From a checkpoint of a small mixture-of-experts model trained on Wikipedia: 16 experts in each of 8 layers, 1 pick a token.
Below are experts of layer 3 (counted from 0) of a mixture-of-experts language model. Rows are named router (the router's row for the expert), gate (a neuron's input weights, with its number), up (a neuron's input weights, with its number) and show model dimensions 0-255. Each number is 128 + 24 x the weight over its row's rms, rounded and kept within 0 to 255. Numbers have three digits each.
Before each expert's rows: a language model's description of what the expert responds to; "gets" lists some tokens that make up at least twice as much of what it gets as of all text. This comes from a sample of Wikipedia text that the model never trained on. Tokens count by the router's weight.

# expert 9
What it handles: Newlines, table pipes, heading = marks and function words like of, to, the, plus fragments such as L-att-uada, cont.
gets: "|", " of", "\n", " to", "==", " the"
router:156140120090165094119115096133163135152164112095092116152130101131137111106164149098098160164110096122154155097096134164098156127130124126147129127095117135119158108153151156171127128155153167143168154163158107092119155159145113124146114121109089105098108163153151106092103103112103091145109150156133095149125098089141153161155135123134101162102166096152097100118120160121152125168167166160086124138106147126165119163151111102133109132147121156096167141108107101142106115153127163145113101130166126105114100127116164151158147090160130106101159125126154150105148118091102117162152155101142133129144145161097132146145146107097162146097155147157123100094143119126144101111140145168111103153105139138095151125145156144122099129163105124155102132100166092099100130138138096
gate3:126129124148141105139117118076132107129133112148114175178128135164116139144147132172136137157107123087163117129120143122103123132099202115111163131089139134092124111149181129135146187166155126139155147167146086151104172094117097057132106132106077166123151100129131093126143128159103170125115112133127052112135149146125118111142119117108122144132133130128117089123095168145151143100161179138121107124147159117139123138165149132146114162168117145142088130136137159106143120155114114148125152120149134112152144115104150093102123103150196110119137142125130189102084138120143137120121115116157099112148097106142117116143115144146147145157167101145122176133126105133125124143115109198095132128113119117075145139122089115115112110100141100154128162115142147110127131111129134
up3:139190105109118140112137172085131081139110130125135069088128098125142150103106139138155151102175125098139140126125098125123140123128115206129124155130131112113102098109127140096088132138109132122103105169075138122102098117139152147140132149099142107142134153136140142154118117061152100097111158142159141112163110133093143135129133150151115147134117116161100093116086119142155072139135112089171149160165150135144129110080141130144159135080123142127124129136093126125158111093132129099145097110122107118124136154123133115108114178120114158064146133128109148133136132135155112151119162132121165157116069079124133123111145153121081095105103147110133069116060142100156114106069103118108125122149135151155133131126135115139116115146094121157138150143133129155149147129110109
gate4:156106101149125119117115158118068118130116139107137114161119122147112148112105116139117126118128127139172212071094100113182144089103111129093106128101115150176132146104106149156129146155085158108141192165112152094162129133133153099101139119132134104122113102134150085105145156127152067178123127127078160128106120144160152128119167101124136147155084107118132161132136088165127099142157127115117147127157099109138111121138162161126120127113126134099109119115115120163151121108146115131140137124187109133127126155118162120152136112098137140120165118124104133099130146115168105101151117090104143134128144119111146119128064159088154099110143111128093122156137121127081184168166110100133145123154113149150126173129153111093132091124110131138119130087143127158135143140121105
up4:172134117106092115153132152113117124134131187119117116164140094108135159124134153120139078118110133138143130173146139127135117136143119138117120100115131053135118121093128149121108104110139147141100108083167177133113062110126103138124153130110114154116140153068153106126163115135089167103131098126124114138157124151122112083147139155158162121118143145125135131150143094126151121115100122160149185148131137131091178111101109091123122161138119123131138126146169084119101174129121110111150114114109119134111097094131148127117147115115093109085111124138163152161095132141070125130064146154119112136125137087111113122121164120151110141133168124122182140116116149130100104131119145109081134129139137120091095114159133092145132154161098118140159153159105105097116170119120204
gate5:093126145080131102146091136148103134166112152136124111091119144141119125131125156146173109131183089125130148114111162127147129123054146136120101106101134177117180161137169117127177130099112112118159122116124097144129132129120173083130116134112110161112126122096089177130134114137107098170141107150153088108143135093097141166154164088089085186101118106106139157133114156099096168136134101110164108137140129125128124138112172128100152137141127158135143110140097113171118130172124144116102121047135124117125158111115148112136108146106121133125118166128115157073116138092123103113140117118131148132129131130141157120128154154116134125119116110110101130138118179093116133142149164147128101158144168114134128126092119080119137131136169091079100148116100107094103139124137101
up5:131124099155142141093141144148077109108130116156149162108132160160161189160141169175110123098103087126069134130131147130180145062137134126132130114144139179119168151127162105125130117113163152122163134132131133157120101144121132096111132145142119122111141108098148121122135158116131155144109144133165154136121102103161123112104121159086117144103180138131154132193140123155120138132121134111111093156145118152122160131092139115080134129082153139138127154127116129164138132100130108096133122112109099158122114164101140099118102129097123102119124128095103145113132131098158115117122108145132093159163163118094099192107149094078119141143194134154106147107142142140190146130130136104186118097147159127158147139133123142122130139164141141094116130142096153114135133146105078
gate6:113102143135135145125136130129136126130130100119091111142146093093124152138073155091119118133120075166194141123106120127163141113131084156120121121133087116128165145126134155140127132120145091112142130145141125150140146158096138100161127094176146148113150153150114162127167123179176129086127128165216158159114131125113112135107158146100120146136151121119125103167084148138099134120126088124165125160155170114154159147126128132128138100138119139131144148103173112175146151120157183159098109133125164135126126130151104152139106142159151156115144150171151110153147102107120108089178124086112102116139146160126109133120127156152082127100170124105111135144143131149131137119157138123161160145164176134154136152085129108139126110129184102144131093104158157144118123128129093
up6:144100112088099146171132113164116197132165078123141102111165127110143157079113145118118096122114111152129120110115152103162104152140095157124116130115117118183121105153144169121130137088100127117094143118128105113107115136168096139152120096154148143124145086127120128133127112096172148133163102147171143132098133109087148087149165127154136122156109099136125177119129142080098136139144111161178139152108172091119128131145132094131107122135125120167148138132160097147091101128129108105099079161133113153127125130151116137113133129091145162105152105138112124078142108091133122132128110122113084164154126140144111135165154123169122124131155129084121141148117184112138122171164132174138134137135176162092070126098133138169117095117121100117109125093139103151134111117135117
gate7:078107138145111118132146125119128106151128145146111189089139120128109119132150098130147123128126124147097116104120112124119145145125105140145117150148136138120113148157173120110181137134138136113102077115108123143121089132106076113102109160158131104156138113159163100128146123138129113130108147113123105146132166114122118121175149123123100143121160134093130160143094150100156139112088152130128126121095129120105146144117105137096150155101088109117111165179092097108128172157127207155095154098134145106133049144152083095173153161112116099126132156099162120112128142135117113114134134167142134098146118142148152106120132164099119128117143179179148130101160133130113124104151122112101131094121108177092066103161124105091126127149138154153140145110144079131150160143077149
up7:147156130147131143107105108137122126146149132099142107131145149132176127103118106124083111154140098134147129110098138109155121163138122141149119126063118145149136106099095142176088174140122156162144153135136092090121134126100141190150126086105117115092135139137105169130122131126154148134117109157112117146159143116153141123104127111117150158132125140162127126127136129136078123144136100135175101108165131129118170101200116105139116105146129131076170138111159169137129133138146068090137113169114120149147176101098139151093122106137122144146101111137079175137099092096143131133120144112112120155140151132098108155148131115083138162161149116112122115175115128095161144178132161160123106192125092108138184136093108135162122134153150129127118121139134153167089129143136126
gate8:142151116119152118120155128117107128167146114125109144134115120158108095135144092118156116129092135145097117156122129129105154195109153158143135155142111116143142104167129160112108129113127116108109098157127093135097085148130126117138115148208148130126067111154097101147146111157111103116119096102060096151125188140113128155137167140146131122078125146104131113104155135105172107153110145148114121118141131095130163167139157133167165166075074128132128159092113170122113118128141137120124083140092113139143148120121107126151133136134170072125103111109153159122156086192156137149088125118139110148082101124177140169136138134121121118115141151137134071160138133159129107153134103130151140120123105133141153107157094142157127110139149131127146167164116125109149148118128145
up8:114117128126112095118128113134132129084149112158122069125121147119145153160172130147102157106101098153158134114178119148117141120136059121134146120106186123146055128075121120147143145117140120125150137097157134132116135125137102151131093107065078137137159158150108131106086160123128140143146114149147133131124123100124104135145128142086103128127175123117124127152109118133119136125093158152106112136117118153115134076115127119112106127170195124149150116160114089151136115103133123152124134104168105139096113149167127134125169117142081128108130132164098131120080176124074131143156127132105163128133152167105136105109127141081125161122110134109081181086136111098126096132172103146106143137112084141111126148106148117093105143129106175140119148105166134138126119131106085
gate9:105141146083093091109128104139140152117128125131115117090127120093125153137109151111123149164119124129120110110114127130125143114145126074106181087132094105129102130137142128166140129149149092168148131124091119120114127113058115128152107174155070157155117152140112148114136129119089088121124125144138158173122119113137095113123175116126127126110144116110099143152124164149153120116125133162093153101139117194121150158071184122122102127147137126096058164093103140088122145138146110091105122145122142136095137113103156130125161113138123084141136099107147133116143087132118116118098135123165118181152112104128105138184150102133090090119129090140085151111166143199136127124116094143125142094122165111128133096150166121128128141135158179141130116154121124115137151137150123
up9:138136107097148095098149127146121151116161132135106141162104127107135138105162113128130099161130114114096165099130173141093161147148165143145132159105115151101131167128099159110135116147138124158131087120124169150112122086165131130135105117128095117142139112096143113124134108183126153127128150077120121135120108128141110141174160150158181139120118113200145156126100128126115123100111138138149127171154121163177137118153119140160160115139169163115148167134099108128116157136126138092184122083158138105136150131108134090133127121131135141133132121128144160098105150105133145143147138125112127090104116104159144123163110105151142124092150149081094129159076140125133160083123157200148091151114141110128111113141134134156117139133056066084148148129124113136088148097117125
gate10:119096121145071122098152155133117148163118124114130105147109101104116164080122176107182118187076102142146138099133157126155110133124165137092139097104105127142126103107131145145146159127123130140115145153132094156106164167131079136172154105125132135122159128122135139125138143169141129139125122133083126141136202126127129122126140108130181153128098126152116120129141130120118106113153150157112099109128138104141090120141145143106166098138122100115139134123135109162125144165120113140150141146148145070128137126100154103154100074148125125111153143156141112155134127133119058120177140076077076132135148191152168088147116153142130088125175114127134099102147106098109141126167171133156135157099145155117124147107105089134152149089102113123115149114107114135124137122111124
up10:106209119096149119124126101128118138135103125170129137149112146124117124201123114125107148123178150142115092161096095126130145128155170147122099099124172127102135209138119154120113183112162129113154106099121138140151148119113198090133097144139108134085065125195124167114133108143148139133119126157128116123129117154108166148130083134124121089104127111109144140126136132133150155097086122142125111119147144130130141148127147093135107148154129130162126099119125165105118127105158172097093098092114144098126144110130111152130133161110127118145136141104111144108145147116104111144073112111150157129143133128106102161171152098117119115099141114140115163173098110122131136137154101141129154098151122090131103107101136110152168103118125127207133116099123148148114123115137140
gate11:103153099129159129128157123117130142145130156107108153104165134138158127136132124128124157133174126122146162077119198099095133119121110152134157148081115165116114102125122114136116121177160122099105129173111130155093102077116182117122153154135124130133159160178137117100125139140111106115140121114135083119156108108080093133168149132115130109131140117121075137147092111138103085121159121167153119131156146128163099142090159144097134190096106146108135110054103140115125116121129166098127104112108137120120131131148133079122147145164140108106100113176157154116141094164107108163099122144126106145083084149132136123088134115137126162123104124100075094156116134138148116121087133130134143111141085135156146089130129136101132114162107132171131144123124123141107168130141092
up11:150136098086094143153096134178124174133144114147153114161167147102137145072131131075114134114120114126148159153130125073144119112141108163203134117146132140144103149155158162117094133137073144144119112080090157121160146134138131109140123148120121123108159137167099082135153153145197087150151123169125142151087084127140111111139159106161138143160122137160117163099120139145117156156141128118130156096109113146120154135110114130127169100097178144138104139112123085112145149137144112166111148078115120137173119121137118113148130130080144098119138122136135148133110100131086122114131104107126129139168088100124108106122114159114132125146129156157150126065112163108167109082110114114136131144144134102140145127143129122121111156097123171186125147131156099148127120131106133
gate12:112171100146115119121112123125151095149145116126121110134134128049145106141119145151112149121135080130132116078081110113132159111128105121121114115092092141123150114116181104159139101134176154107138119176087141110141124129151148102119119175089126129110134129149147122124082103137143120142124162116159085108156115114123120114151111060094072140116139144101119115130151075135147115116104116124128149091124117136154107152178116116146103111084117139114122142096124148134101068096106140118126102130151108142155107164096167134109178100104127139123108121152142145121138091101142104145145091118145120126102134179106079097108104126158142145130145055129142094090141054157075121129109138135147110156124157115134153138126116131135100151151119113096123113122140112147148119103133130
up12:144116124117133148119103149104121159098107143104164146114149164165129132125124118159145134130134101143126155123142160099137106127162144120118102163137128123135154143156099132125137167145118117160112155127163131164141129157117119157134119143144114114122086110105146111126102177107081125194122133143132157145135126114163140128140149143108192136124121105130111113141148171148131127133121137134120128190140129138082121091131133111111123173173182117123118135131137114152172133134102121164154199087129143101089152145115123123106106104141165140061156124096148162120112137121149159082124130122127136089183130141142185140130139107188123178112121098104133155128115164090090093114159112138141132077100137131120107101168130121108150158133154145157128153093170103124087107134133094
gate13:118093093113143137150182146146109138126148121131117072153119154112132134134126135106106125163127092084139098176096125146129141153116158164118135167122101145085148101125131147121142110133130100126157121141154117112118141168130123098126136115130079165123151142105162120135165120118095150080131148119123144141163124133160121126127125128175101097083168154127110130137105113125135129121060148112108163138147079126155084163112125152136101103116168136122123140107110122109111131128097163135136100134131133092103109133105077143120134131135119111161108164150136073105108139124083130092085167087087132128124118134104159159112128138138122106098135089154144115124118147117145143098142099151087162132078078180105099140137151106175129125104092100122162135146155146101118080149127073
up13:166132134153162087104163121137034157145091138145153179098133115127127155117125141130115126129113178136127096152100185089185159122127130169128143120119090116149145150176113128143117151130151129138116110138119145149118163124104111106122161119162188137113153119167132117138107129105125107147067126127153128120115097108122139150118098165107108144108136127166167078164100109135092125125130145155106135107176146101180131105109138152143197099121123160105133152124129104145105140123113167183119109144126146149128150108129153116155157170130117138136091123135117064130104143135128142169120121125116130127108105167101109136114135162131116120123097110121140111130121120130145160142095164110169147098159146075116141160161113135130125134112137101098121114106122103150154159127136120
gate14:111169122137131088150159095159138136143119123130120138146121156129105151101154136139105106153109166109100133108144122134096091099135154127108185081113135131114166171124164147158175098143122109147146130145137151138148158107131088126120194120132087116084128111093176147090121103144132138125132131136144133153142120100116111134146117132094141119151155124125137128146145136174138133130129141124046125132131108077166128145122209163082111131127095158109160152118190143163133148127091134089156143157127161129105135148122150107139092063137125122103096098110093128104129137094120141116154137130121123128159138107119106111130151124142144119129113117148160095123165113149121123116151121158131150118132130113055106134177152160103155138094127099152128109133134158078121118142126139
up14:147144099116099137162134115084140139185112140142143133121087149126143107122158068135101151133188105142125119173130086126142135174126153129102117149147099120118131142128135100131118096155143080177109121136128101125102112105121097125159108120092060145155133159104094143139131162109133138093116125105104154091115147124106093102126140151121112141144127094116104137114082078122127142109108137133172148164163113111104148130147150107156139109184137141151103188146171168086106111114163115137125125156108126126129115111160105135137145169137135130127179115131147180129126146122123122102104125099143132078113139115086114087149095155168078110128145108086123094154142122121119104141149089146177112133109113129139123120150154099136133110123151137142143134112139152107136158135068113
gate15:077161124143140131115135160138120125129080148137160183134111123103094100165123128112110149102135144160123100127116118124134134118142106122115123122121127064168082095106092115113103151108097126178090124137111138128146115109101113148112123133120120130129141117117128174135071145108128107038142122162093092157127123119128123136111114102115124119130135139125161135129155112165136165102095138088120105130124087139100154125153154105109153109103153105137085121114159164144133196167131091115107124159116136155114135146145114122137131137143161131121121093094118125140125096149143093142103144116107080125143105093144123125195104145161085096111135132144119113106155125186093086117124123132175167120145134128116142133160151126161093092124090166086126140109107137148157133124109088
up15:118155155122125123134147172195150103105102135119128173090132143124130099133130077104153136133120130195110077100134155103153155163138110141125171127147134098159115132151106109095083141095128098137094135086106154151141124131114093135101092116139102146137126129096138143139155119134141156106151109160143079118097127151145120146145135132088141123141168127096156158148168146151104178126093129126126138170165099139094181122136127105118132107120120086117131090137183162115156168136115088176107157115122113142122141125145099129136128123143136133087123120103102146109108148103150100160112136144141125117144116121133141149194122123153118123122131139107100143181163130170095086098146155138158143169124109125155114131165117134181100128128133162126089164144094120120146127111139109
gate16:154127146145153101056189133129128153139130150142120142115134118176123115066152136117125128116149113138138156125099132156139117132135118166138100121109131176133115113125116120146115156102182113152140132145111150111113101139107105124136136127080126132141168124222099126134109123083132124140073073128103133140093131120129145159124116165104118161123145124125147146112123110136159131161104126127075125139115128114163112137147097117119165110118135080123149151108114107124139165156098114105128118105146105154137146138127106129119109142094150147141137119117136110113167159140074144157082073129162130113088183116161116138119122119117105122081139139182088131141143129102123121157150104136139124143113169124177116122146111109091108077163127145156106125180166073122156127118139128
up16:099174129107119146075118172147168146181133127132155100135134101140119109113077112133122117117166122173143126147110150131153109166119150142128126112144137182075165107134129118138173145125141105123132168156124142094129108119105170132131131072145118161145102133096098114105136134129116112157121099089178121174057139171136150170106111177126138128151116119122092144141120108109187094188090129118127093136127129129110090075111088097133138083102094148142125092165135128160165130107128144156121147126112109113122139093106148112141084136136088143111132108127127143117110120126118109120102099142121133140103119152134134160112145105144143110117104166144115135137084155118107148101166166112136125122169117119099134092111116137137142159102134110148108116117134076113154136106114148
gate17:130136119134146130084097133131194114095127125115121113137144054109146128167125132107123148119113145133105146138100173101114164139169108131116133136121092107104119115138168119136105105165107124145132199111131076114125097139111129124124151142123128132141137130155134123105131128141129135151123110120147154127149128131128128185123101139134177145091121089132090061133099138111119111139174108131070105186125109174114107102108131128124150102102193149111149130108177151130132146115110170164112116126133137116099119114136148103091148118137121090110164102124120118117203127149113103156127134137116081125144136146154175104096185153182143141115132103152152118112135131103118100119137132141143129154115143115135124107135153099128088162130187111109128162103113145157112137148170138
up17:143120098147125124143117151116124116110177105153100111161132113181133150118108143147118111152134107187150171125123119096085130155149134148161119192104196119158135141100124137117158101144154167112116153131138136101122118118117102112135080108123095165144134147128119126146126095171136091091158096134176138126139104171114120126133146147114124123169132089120107148131118095144141087128131124108175111110086128110109117164136157154102113116122126124114136116158084143163122145129144122120128147098123181135113173129155106149124123153111119123046092135134156157159142090121086149126133128120114144136159105149116192104177107114126175137085100094151106175161101131124139175138122123135119139139094088138108110109101164138131161104122102153140144124121143129115130156123109125
gate18:121133117156107107129101114103127165155154139089108102103109097126145106148108154085142112141120121118131104041123109119117121142117142109124167114134119142159099115122097124157126116120136133163101106169128110083119105106112097137111153125116188074094154123167093153113121138130110148110102142117127102160146149143139130149104108152133116132110117167134119135128140151085106148135124098170127053119092124120125132103144120120101117091121091118106190135100117125144168134155140130081108127115114158139152127112099119144152147119125151103159111145107135148121118091097127123094113107146114100118097135175112171088183147146121132125162146132177158116114136075108155157166123136102072146139144142150117115098122091097094113157134107071113124152124148141087132151154113158
up18:135161139105109098132092133149134128215140145132102176133163156122127119135136123129145125144095139139095133085099102077147143140128172105116148108117135151124120107167125172132202124175146111137109111124118127151089142165148084123094120101111121142112156122155122135113167137173109144138155108136121114179110126134109103120127076115078118088116099141129105156125129129100083104151135111196137130105123113117120129071138103107109137095129112128098140127091115097112118110167114124132122115109128108152145143080065155065149150113121130107129114086129124098150086103123151100148137120124081116117110146155140146092174147158140143150130116114137140126125160105154128094150129120151130112131140125172085100115106105112129105143147088086116106129117136123110129151143124122
gate19:138116139129144152143099068147103131132123132114103123161108093125138085146171131131135107153116141121109153164111109129112102133139139124166161104079116159133156127086125094108124142147123135113149126134134100124114126131105141101132075139118062088124065124097100151127143114131122095152153069155145105102124135126155139077143148147151150120112098114139133152119092171045151110118095136180146112112124127102144117130099137107141133123114130138153140208141139098141089123154169124098133088135127120150143134121101143180128123133125122132150107141135111136151132139120133143164109130135141119111103135121092117103104142148105124066130136152132189130124157149093157149122086072128120115160136134153123140134100087138114109141166092079095132160152157124099093120124140114
up19:124118142103111085149091128124120134113117108135130126134110136157158169145154169166117122124132140162108124124105098150164176096114164131110130105086149120112109073110062164160167142094120143137119123102128169175107142126145092154109115141189156104127103126164167156148116137055118141121108131155125110167159134126124098125112146097122108136127146144125116155133123145168092117109149134103181109114160122130109151144179115095133129141135109111113100148120126143141113103165085145101158116122145076148142111130153095112151146117160104154135103098093139149117115115138126128139151119122104141114172142115091100117139102090127100148093184117108127097115124107121162099157128155159145112115103143107128159119147089059177156137110097143131110141119108128112131107158137108
gate20:099146073095167114069135111120149135173135100123100126075138145133140133160125128158120143135122120161114174132136162143164151108154088127145152102144139133154151142167101137117150146153129111099126066148108131136124112152108123149082140161138121103070089140139141113114123170168144134158130162107099094169103150092150080113137124122131114093125136127117104182095129154120071102154139145153138146144146099118141123171130079126136098150102145150099114132129111154143136122123090152088117149069130146125149157099147119122129118138135142146149157154130135136103124152115115094149120168120163146100084115168176092097099151124150144102096131133127110141108153163117110168134144099151143117128137157127143136145130140162167134128111129149127084140121153098153123102146173162
up20:137119155141148124138089106081151156126101131107170089137159116172145100103150127112150108100120148111081114095140158114099146137130115117088105072119099126123160111126090139151127119122113167093164131080149129150177129143147115130115128125137158088076110135142137116122150156065155111118177139119115169169105108111101116159181138043090136124118165113156101134140154140120129116141136132122151167112155162135126082135102170087155142163131149135084156168143159089082103143179111105146138159112141053132127152115113135119115129123127117139129099118104145100110112118127111119130138129078124123143152135097121108143126150106137136132133143130131127142086134142114123106128134095078137161141107142123121125135130119121119136142100133130129090126136166087148113101126163141
gate21:106129110139132109093099132155165160175106169101131128123105133114107104123137131098138134147163114133131115138140117144122132120159137124179089149113140116137065099173143099143116129150158140146110128137146154107137091126155089130139104139118113135131162157162140168109091072119128124109148100155140116106143110108113118136128152181134109166101138099150130073169139110167140118138096081076143136168113163135106138156128111149157190123115127138098134131125183137157130177107148144133152131073168101127154114145164113156173125132121120119075125132141165191124136135114094137109110105130154106159168143124114163131122142130122140136101116118178138115134134154102100099131112161152114112174124145111133134113131163131107088117154147174120151098098156113115137169128100124
up21:136151121115121147154101087066133136130155150138118124096102117132135089117129135101137158106084158098150143156141089102122103122113135063120158143128203126161110138140121168134162107146093138103149112128150147138126137118132120134137157115100140153153102146119124120114120109096147148101128138123099155137157138177114079148104140140145175096147096132094104121112126152074113146115146100131080128110079147141135132108115136139106119119113144077134083137141089098079102126104139101111121108142157116130117082175120129165079154106106098116105111167134156111167147140159129124121112114106128125121104115111105128143164129077152130131092138139127161156104177133157118117122145112112122122131095140128104146136167166165124139141101125125097160101092118173132105110128202134
gate22:115101117077113094147154159148136121133155088133123155104154150092110138127141119107110094094188114112159147140158126094121117137156116112103109088113141104119098148107128176106157161129125159131124133112139166124105135118122150130186124156114132107096131159128150086112105156122144117139108153140130147142129103043128138159185088130117107117089139143180130116111108132113085083125128116134150122126099145118158151157114138092077096139132135092122116137137167082131108136118139115108142137099194082111125115121115120143163147082144089121082143116149131137124126127123088138147104142106099178125122119125160132157120114093156129114101120166146118096087119139125116123103109109139109150109095117122116120112119190108158143087123121103122093106095150127092136143128179116
up22:161128157110126128093119135140159083133119140120124179159129117134130147133144130150132088150140143139136158135153125125130148119143153095144125079151089099153151111142114111130196115115122143063095054107168159123161126141109101082126120154132115169101110113127149108122113114116126119113090134142105137129124138129078083150156130150138134149108124099103108130125109147062111133155098182098137133179123085111136150104144172188158124158148125115119130136121116127115117152133141137092172128122180121113113113158113147144130142141110105117116124153132159110108120146117120132134118151130121110110101139141129114113127091136138120136143122147113155112113100124160119120139151080147108125117141141186108149126148142173135120064122127116128101083074160103036125158116135131
gate23:148165107102103116070128141158140124140123118116119152130131155139153136140119142088101076135121140146127150068111153127092158123121088106137113140101096106147143164131146106156144124142103111115138112153117159118138162204169100122143114118159146099097096145111151170102121140123116108132155160186096125135090120093108154137136124128112103116145143123088151122127131130168100137161164144158106143144098113100138134151177183151115162110114114149123159114115178118155110113141144149134110107111167149131104151149143167125137123080171123152140146149099122110135112115124144133128142144122126112111133126138106095101167109184089150125117105063139110119134105116146115136105110144139125136103118120176131105162127159117142073087102131096150088171099147090148177135118110110
up23:136131119127125125107099147150096104106132095141134178102145131145160134109128122076131148122136111116103126180112125112120161081121113128134101146109114149109189187132154082133106107089124129114169135129116166110127150140109140150134125069113166116100131117120126135117174150138163126111162132132125149122096150122167122121065147112062114121178144123104145146126109137118100179142131095144102168122112105089133132122121157128123144104147076156118125109134144167140130149131144138157084156128146109150126165133108152145060128128150152142168115163120104117150143110110121143148127128128129134074118165142090085098148117138097161144103105091139110166134121155147143140098130159130107141137133127129143107115083120108124098132098127102125134154119102094171200131099141092
gate24:129116111101153085122143097149104128085139109147128107160130134093124125131136120067153095150140114137176132142134132152108167141126123121136125077085121083099152123141140087128111126129125137090175134111155103100137121146092117096129165149130128105134136112136128084127172132107098119065091128117137140076124119124141117162149099097140096119096142127115112127119136126125137093107182163128116144117098138105174146182120142118125101151122142115132111100111172099130129125129139123133143125125143112169115093153123144133110115166113148139129135154126109119139156152129130091163141066142128171123072131133116151160047073103122144103095110163147101087162107136138160123130131098131097133124097163141099160106157130094171154114133105135080129118096159150083140130126130126
up24:120131149176149161134165100121127120153097141136141170138158106129111129148111150158133146117149115082105112142114078098157143145122130149118196135115139143099123150140102169166163143124129083101113093141131144151137145131156112133146125130161106137094144139122138124132127110126137126079153154114102131166130078142124146082091077127088108135102103152142158136128076119106168117070128149100121147132110111142112108082129168120107114092077111111182138101142109123170142152158166146131121135147114107136158176096134161088125097118123131133153123127130139133135132139112144124140145178081128125145137139143119068106169164104118116126153135150092089114097114133159094118122122050132124116084130097122105076145126124140103103113114147101141127102127126123137124133157111104
gate25:130180137160146131083070073123112122088127107138095106165107089127167125137090114137142079153102101156145129120175119142105106129107115120092135107137149127134132112124120124144151066124092150059145176115130130146140104118085139125095126126131108075147102140124137119100134100114141080129129117100112144154111135115123174146128128105147129151134130089099123141138101157121168150128141137136137160106136109110131128130125124133127109124110121152127116153102131113107103146164146135073155155123147106127130091100105150133131111158117102118113146132131143184127147127122114110102160129153100127102073130146121163111118123172118148070107146091199147138164164111156126175142136100131118124122124130127100182102140131145128137071189126156159118136089132137115120166098134136
up25:125131131105103131138121122135146116113196154140107083095134116093120107145154119119101170175160125123114145136118137149185130120106103122135144094103144142129135164115126166137103115138203125116144138138106098110128143124167174121125112113139124149123106120107129108121126151182175144148134117082150116129105105140153139103151144095081102089110126157123144122133131096122074099121130128106150145110080152178184120116156180130122056142147110109141093128121123115122109118149118102122138095159108175137097120110146101151132139138099157104137134146165110147123103118136149162114123120142152128115152132130147113118168175125158149123133085055117128150133148101130146143098082107168135143143147129113106148182119143148151153152169105094128133132117119118138131134143181090
gate26:089089113088127109112126135099066106146102120139085124168159128147085145114103124142115102152199101140092135094176148148155174100129145124157123071132132115124137189130106089134121132132141138092150116147157131114139126121143128140139090171098125159077152148096133130107070141127110136117145119094144121124126113084131146113159138139125137122150148137141122125146138164086153126094131103115128160125162122143138139121136154114126179151123078123119124131119153123143073135167167139146130128083135063112136118114088144100152110157124132116130148134145105141139155127158102153165129138159162130164145187160133086111116123118133138143117067104133136100102136114147115133115099168135155148141139132134134150131111138123095134158131141156109152073169111112149085128125128127
up26:111116146117148109111147144088082172124120114138103088127156127129118145152134122141083139132137136122097113146165131105135113153094092130116140110160120137110154137119125111151081145139122123129145143114122080174133158158114120122146086167115121181107118134128130124119136122115139143068146124145160142096084076137138141084184150155089149141141168146125112096134139163082145113130126161133131160132136100164128155139128130126124161120106114113147177126117131155119135128161091126121118143164171086154128153121109135088129060089120165129140151155120109127123132172165125144114096129159137115145150134149106118151132124129130140125132094116138121121167147052159158129122091145156148151162121117149146126111106113114030115141098146173133145097155104135112146117148158154
gate27:173149114106180099140128147125138194124132172138135157106120160140117092077158132114148111168104169100125130143156159148140132115111118126157110121113101146129099100082096127168138141114143131179123112112111178117133113131121126128136143117091131118122130112139144108128149125089121132127147110158084090126139053133102136128134125160126087117108142162154129167124133138118120120126137088169118160089137130114092145108113088118140116139129082142113134195173106116150114131117139107092104105172129158169140125099100114133158089124124129108136134133132131100108108110127101126137113118145163113123132166107092103160124161090130125139139155129109117197119144111125148152080142149112133103131150127138161191155132110124105161124128084161150150084181124106104083129121111116
up27:103072135156121117105163138115119032109177188111132093162114134131089152121131160140133138160102112185168122099094128164090155179090181117121137104160125081107131150109152150147099137105133130119111195158148115052093175106157133131135121144136164138106139130133143142101100111177133121114157134150160114081169147135156135122110106147113115143136109123131134119121165095130117111124142134119087071113115138087140160087135131109111103131128122147105091087117150137132135119088165144145131125111101134144114136125143145127109125110133117116082151128105104140160110142135147117163131117140131121121131153149110119133115115124129162123133111087128117119158114135173094132147123126114110134118084105131110127122124128097115146137173082108095147131103131138131114123144100108
gate28:128141134146159124085095105150148125108107118110087161112106127170119101131154122106090106136109121120142095147098111151126134121174131135146100159146093132149122122119150136147104137129100128136112140161161139134120128158106088151130108129115128110109141099168127123120128081106135123110131149155132104119117135140094126121104124128105143146138159120114128082153113123144112122117124132140134154108145092125117164122142049126185098112158141139152113148118126149135146090115109145080129125152141116103182158127128125152151145169069140150164125132149172137084143140118070149163140156114104104053128136165105112126150139122080140125098130137124118145149115091114124198121192105114110145161174168164129109148145090098113150103103148130136142131166081110131168142141095170
up28:146134160118096162144154161129097117116095142158145138149148087119096132135158140110140129107118123132152173105114122068133109132116140119174136107129083113145132151108113126126121116133090146145125125104153143105118104096110174115128086201110134119130096125148080123130074147096155123160134081160123153108159075106084138133124131128130110112115104108138085089155126105100144120139171119137141127159131091159125167119103125110112086107130119146149124125124179118109118168142133139125122174094111097147117120193118154105143121150100109129146104086147137117085162073132122121139148109132116100151109105119135148115129104153148114128137091107135143135134102092125124083114075100143104142124159144083163161140112100107092091092111107106106085116115105105139088118112142136
gate29:108171129116123111144145155111175104110168138122066116150106114124113163139128141104114135093120136102152129107147098135114133086107108153133109121105129124119127099100125145128117118215156118146157138201109088113118162133166110118135100162103127101124127179089081129138111072131138096174118157134146092083151096113109189108123120154142134152099120126129122117133097133118142103110147120154128138086134130128125105150111130118157144137103118115114135130101104075120099095124134095174114095145170120131129116144142154114126135144141160125134165095131133156120100092112142130127121109139102133188132129118177106089115156127114143134166136129119132116087111108122124130105083121110136110137159131179117156154112126105173102149164085131102119092133183126118145166148137102
up29:121144119150127129142138125145110126146098136168074124106114140135178120145131140166119111136107127154101127165145134174162124138128146124092128152142134159142135169090172144145124129124116131140151131149120140121127140110129131113116130104068137134118149107117159109127132163115130140126147130158084124164123112134096124119125098192148137117113158143132118135119085127125064126096120079150110112108137113136107095077143126169110181152130082130167142095133079142083124120136150115100126124152144127133185123148057129123099140134147123154132146190108128109119126150115121161107154087110124128163132094122143103190130110123108144148151154138117093098107165096163169130153162145112143122111167155200171094158153123123119141148121098107164105160114092147128114111133148130